config.toml
n_layer = 8
d_model = 192
n_experts = 48
experts_per_token = 8
d_expert = 64
d_shared_expert = 0
activation = "tanh_gelu"
moe_layers = [1, 3, 5, 7]
router_score = "sigmoid"
normalize_top_k = true
routed_scale = 1.0
balance_loss = 0.000205
balance_bias = true
router_noise = 0.1
init_std_router = 0.0262
lr_router = 0.00102
vocab_size = 24681
norm = "layernorm"
norm_eps = 1e-05
tie_embeddings = true
optimizer = "soap_variant"
lr = 0.00392
beta1 = 0.95
beta2 = 0.95
grad_clip = 1.0
batch_tokens = [32768, 65536, 98304]
seq_len = 512
train_tokens = 389500000
steps = 6479
dataset = "wikipedia_en"
Below are experts of layer 5 (counted from 0) of a mixture-of-experts language model. Rows are named router (the router's row for the expert), up (a neuron's input weights, with its number) and show model dimensions 64-127. Each number is 128 + 32 x the weight over its row's rms, rounded and kept within 0 to 255. Numbers have three digits each.
Before each expert's rows: "mostly gets" lists some tokens that are sent to it at least half of the time. This comes from a sample of Wikipedia text that the model never trained on.

# expert 28
mostly gets: "°N ", "–", " | $", "| ", " & ", "; "
router:106108072115102164094128171115158073132128153141077138096117115090150113153096193122114222127103112136136123086144179115093116149178125146142110123137128187108145139138115105130098091159132172
up0:063141138172097149109079118130133094105138111131160082128122106115148114106119097109088194091123101095073128119161116157176153108126117192148121121131120129182095148167135119091155152151116112
up1:115082113110148084124163124157093164135142102202118126148112113101115181144135169107089146147084097130137176119090155121139069096124145125178159124115146148131167139119140155090163131143095163
up2:132134068148139091125141197105120085139118139163058126139115184087115118137153145098158155107133147197161122160118123105134108117139041139109118174179068155171145089135141152126103098093176075
up3:143100092114144160098104150138128173159140155062140139129133134133176127152132132132153139137119128153076128122140147134159106172137063176179161239168140103118160116159094082171136126139144141
up4:127087162124107127091166103087083117132122119048152061033116092140134162098128170180106099058119130132176129103122104112096120093087076105155088126149086100131164105086095101142104132115134094
up5:199122109129143096115093138154059120075093128174128134055100147124079136163100094109138143151122134135163127175142080113149122109103090134117157099119095089171116122104141141117125102108091044
up6:137100136135143112100131161098089156097155135133084175104075187073167187139159152070099147095124147117095131107106095084097089177071044112109061123114154140111103129120129123136141117141141141
up7:119182162155085178156126088125138134161144122164044077125142095077150109100138121091101116111108147126129106125137145122101135105151126114107201110110088161104151092114116144104112092096205096
up8:180090147122163112080141103148205125125128156114114133139097115061163126168143170098149139109206088152119096121146133128160136116106067190110168141154116130126121150121133091173146110139135171
up9:117106137167151112131171099170134075100121131126146106167127181107153122073143147128088147112181182153124117147129095148155108068162132124149141126115091138131119179061076121121095099104090093
up10:141129107123115118141164171131155119084117131098151119155114122139176103064121172090143154186131096079094108112161118085139201109127100168109125126144065157167144129109094169115069154124103170
up11:133144073159116129106117191090130164086181124115128168112113123175170100111081101155157147134107116117120115107132179102149174193093121174093135121122100136136165138101140117152159116162110083
up12:135192164133155088146131129077139140177165123136139128162130206131216163133115135086123156147157154134174147142158132146069127166142125108197171192168144124080092131174120149158151125168118141
up13:120126128050112122186024074119062154098180094072114093169165104101141114105093091047103154177165127121146119081073163145162120148125065130118155131107102131155104118101106136111136109168161170
up14:149134108159151083065068103143132123058185103065126193134115096200148171143140172094123154156117126103073106148069122121103150135112116131101125099147099150163094123106187177135112094138143092
up15:094073130144129140095084127149069100156139136083149179113115124192187109070142104119130089134094123086147131137101074048098108176081136156091143112165136162060098106121152074164075078117102176
up16:141149167164149150157114112112201123152191064078108118170116094110128138081158127191102094124104166104127142111089110163129155116098163168112107081103160137149134102136088122132135129083119158
up17:112095077099166132180125159125169146127134097095064149155128079145120097093144182099138124118153111150125130131086121137069136175151156144104161098113094161159144116105069136123114125107096163
up18:129110057135081070076090161127071166085110096146087133124203089165130191132186135133087114228096093149144104126086113132126189139153140157058176149149137114121103085138134178054100103146155156
up19:126127056102137111098113138184133132090116192092116097124148103091154122068161147138199124223103112054118090075112146099096154162151097174115154161166135111125150123116144133155071146140116144
up20:114174133133131139135165139150074130079143136088150127154132110119173166152163142135133210107095154092122200103140114106137106061118138169135192186150096171150107151132137095138152101155149187
up21:110148149157178129098130123156160098123144119107098195144098124112104145098154115159147166113036115115149184148104156150178072135108099100173141139098154124128071151130150164139156185100143156
up22:089101145113151110151162211185076173082153178132146146169078136108163210147134192136144105132079107087130149118113171174121161134139140150143135072157135125159015144137132147104136109106129162
up23:098078077100118114113105138169113038121132096141070091106114153092138083052100171122066182126102109192118151094044165104049143134109131096099124162089101118211133100103113123124123125132100144
up24:140175074121166172139164097107146199148111120116126074061138163111131116123114100113163079115184187096114095121141124117158163112109185146101128103147123128101119105138104089192124135150105143
up25:108131093136128056052167163134184095155161124085143151053146140169106131131158132152112084107081128102144099108064144085096144102145094174120189070151072149118092146154155119171091073116153128
up26:143113077152119098105095133161118147080116116104156151152141066094150136105112165082142116144166103121138097114119082156085163146158065095122178091136115138152175117186122151127103127089108162
up27:120162128183168040113120169153193117110167149115176130115122139118132066121077102118110091140151098111092091100173158061180087177145104171101113118193085105134146167133088132094120157126109145
up28:131086095149161104126071110193141094075175120136151151110110123163112126144069169089100093114101128171099079190142118100141148188105078127138122143098134062182094069126112142087140138100123126
up29:152162082158150103079142138133078139186126181112149152112120116128205174102113146146185169146057089101162150095159107117104088146168134108183095189112155135148121139159191114111188109167117153
up30:096109058183084149128163174179115113162170131131147093086120123117107059116106127128083181126159098126096178088110159121116113107135128135096164140153117100231128161193139139097148158115128108
up31:102101095116099124161125107129110188115162173127071146100099136109223097131087147119140175155122074144136109121057191132101095126123136174105177123194075082114093138130147126102127155114064134
up32:155130131104121135129129100138130169058123178087089155117145126084089109127080121117141185098086130098125179120142080128155107137106088150109104076098110154116160149154115108145087081072161129
up33:100137071139127171096132092103117141151125214101102101108136063113151099115145145127164153111126155115096173124143109109128146120113117132153099076127150097148121156149181103101131133104184138
up34:118114104142137135152124090096093137116105122085163097131142163164115083064097066108153133150170200115127095099083090100126108140171131080176052081119100084103080129125060142114158114126108045
up35:102114110117142119048142187143145146103151148124121110104112101196154122082177122138068107090105119113099146172110119119045047110120095143143151100119124171164123142085112162137091166106134173
up36:113098087151118124113168182104088111065087202080155117097124113132096132152144131078176154176117113089103158100164161074115181116088105161158126109144101118151127105182115157090111115120150119
up37:113118110101061108167078148142142100153143130081095089144112069136119130139069176055138162123124095146145177106131099133133123121193139128133128137146104153116116152141134138135098074124126143
up38:064092127094104116083131175124135156174108097094092122196114120142179115083122133106129127166154107126088109051092209176095147095162144102126117164086121168183122149129107121118099122105139179
up39:104098103112157114125097170133105149107153118102148141157169150131143141138122142192165108135116090117111173167100147126165121132168045203119117162121132095104155122123165141155149125139117145
up40:101112068141154094093148169083107120096119118103093145067082131132140160134134147132170127152085100052086122111083154126182123159147099121135164101125111129118111154164168105118106165081182138
up41:073103124140119111140119238138057140144105156084114185114080156075131124122163098137150142118098125175088155099145078069157169153124085134103151136116180115084105092126107130072062181171083123
up42:139093143130175114129134070101111139181170128123153134121127129137108126129104108155143155102115110189141125186137124190192127116095134192126140120063125148107136127182084152147156113158172111
up43:112096129140148123102129217102162156119129160096105157149119123149168123112130182206147146171094081134105127090153157117175149102124158163065122154164118112148115175126200203125112135111136128
up44:125111118134061142093112155130153191081175170099052161163127137130074083146127083095061079177085129157182136150104127128084176106135148120117080132119081166097156099149098111171116054130088073
up45:170149114162136147116075110110119144117185140106088145133115138084130133206121163088118167115131151110054087138050079119192108128107163077109104106109156126126117092160143127099151105102169133
up46:133104112052087090077171185118180149119091165145106113144104131117132132095146158156109112116097124130104099128138137131060116154090124159160128159106163111112122138089171176121080113131079131
up47:151160132095140116083132133099089125176103146056103115106106113102149138151113121146079158152136101073146137088158143086109155084158154107137132153115170187184111146132077160168083092106064076
up48:049122108189119124105142152185200128087165116108140088174148164148181125123130116113153165111151151149118121126124105108195086156129182168098147134123045147147133100098116154113174131112065168
up49:074120105089149132121066125121101136118168134112164120092149119138177151142116095075148129042090156157072120108103120087127161111092067130090212113141128110154144147146137124127147117129128190
up50:124115143182132101064156160179075100132165099138103154074131153113140093129131119146145094054127121173094122129125120104046101095122120177151136162191109138146115139126141119106144099101093141
up51:123109108112141107150135151139075173113170162140173141142055134098173139094076150126141066096118148125088126099094106116055118152089139074089123141151120084109109110108093143196184153145172075
up52:088159097137127116124139156133207070126171086147112084089076130148108134121114094108109129139087154167083113119135140161157082164061187093145135140079176138128165128123132116104189092107139104
up53:107122109128167093126134108082124110147149124138184132148108112113074195137128134143095087115127111213086113113150092082157089118112105075091082136141114129155170149109075116119116121113078125
up54:085119120094149127096145089049138144161093147072114090077107071124117099122142116126156148151143102141084134153184095082125061070147111103157103105102092093105125109124123106112157138195144182
up55:074080139100054086120133176141126086178201165142156134081102121118158084131152125113164129073069182087118167140136089124152085129101142125128165138111164118148120118091146120143112144116085109
up56:131159093166142091163156163112100097116155113096129106104149115162092095139124130111091098122130185115127217130125123118108145137110166112164135071103137193095152133159091123182120094154112108
up57:119112074048156079124193170090178131096158124109108116184127141128151097095118140101155179167123152131062093093098169051133042067143118165143133086141082159111119156104166135077130163097117167
up58:079111066140135099080136104165132158133167187108171128146116127127110133068200129097133128107106109149105138108100131166108106128134137176100117145058150164158176112166145076125162097143135103
up59:171075179111068118102072150124090111083152148098076124159100113104158123102124121132128126100137130150138100168071123147100090122079128113115130156098126142132107136142099086119132172112160094
up60:150188149113147086095122122116066092113133182135180146128162148238123135120103104116171122150129116154116183163117105157155166118103092210088128166133175123113111119152159168117127145080120184
up61:121121121148136080109074109122121160107166125070177188104145167104114189131088194146170137073105128094135064149180076088129141162120078159133070150091098092078160130149083140169087113064133150
up62:197071104205168099145137134100078112131170143167101118141132132109161124151127125138164157124159114133086147144136144140143081095145112167123166130161121151049120118124105145204132098076140186
up63:142095097148132163175129119166161110134198154061102071129151134167152099108160167122092151131187157152177138132073126157128098104092145146162154079228171169091129141168095100152089110063179162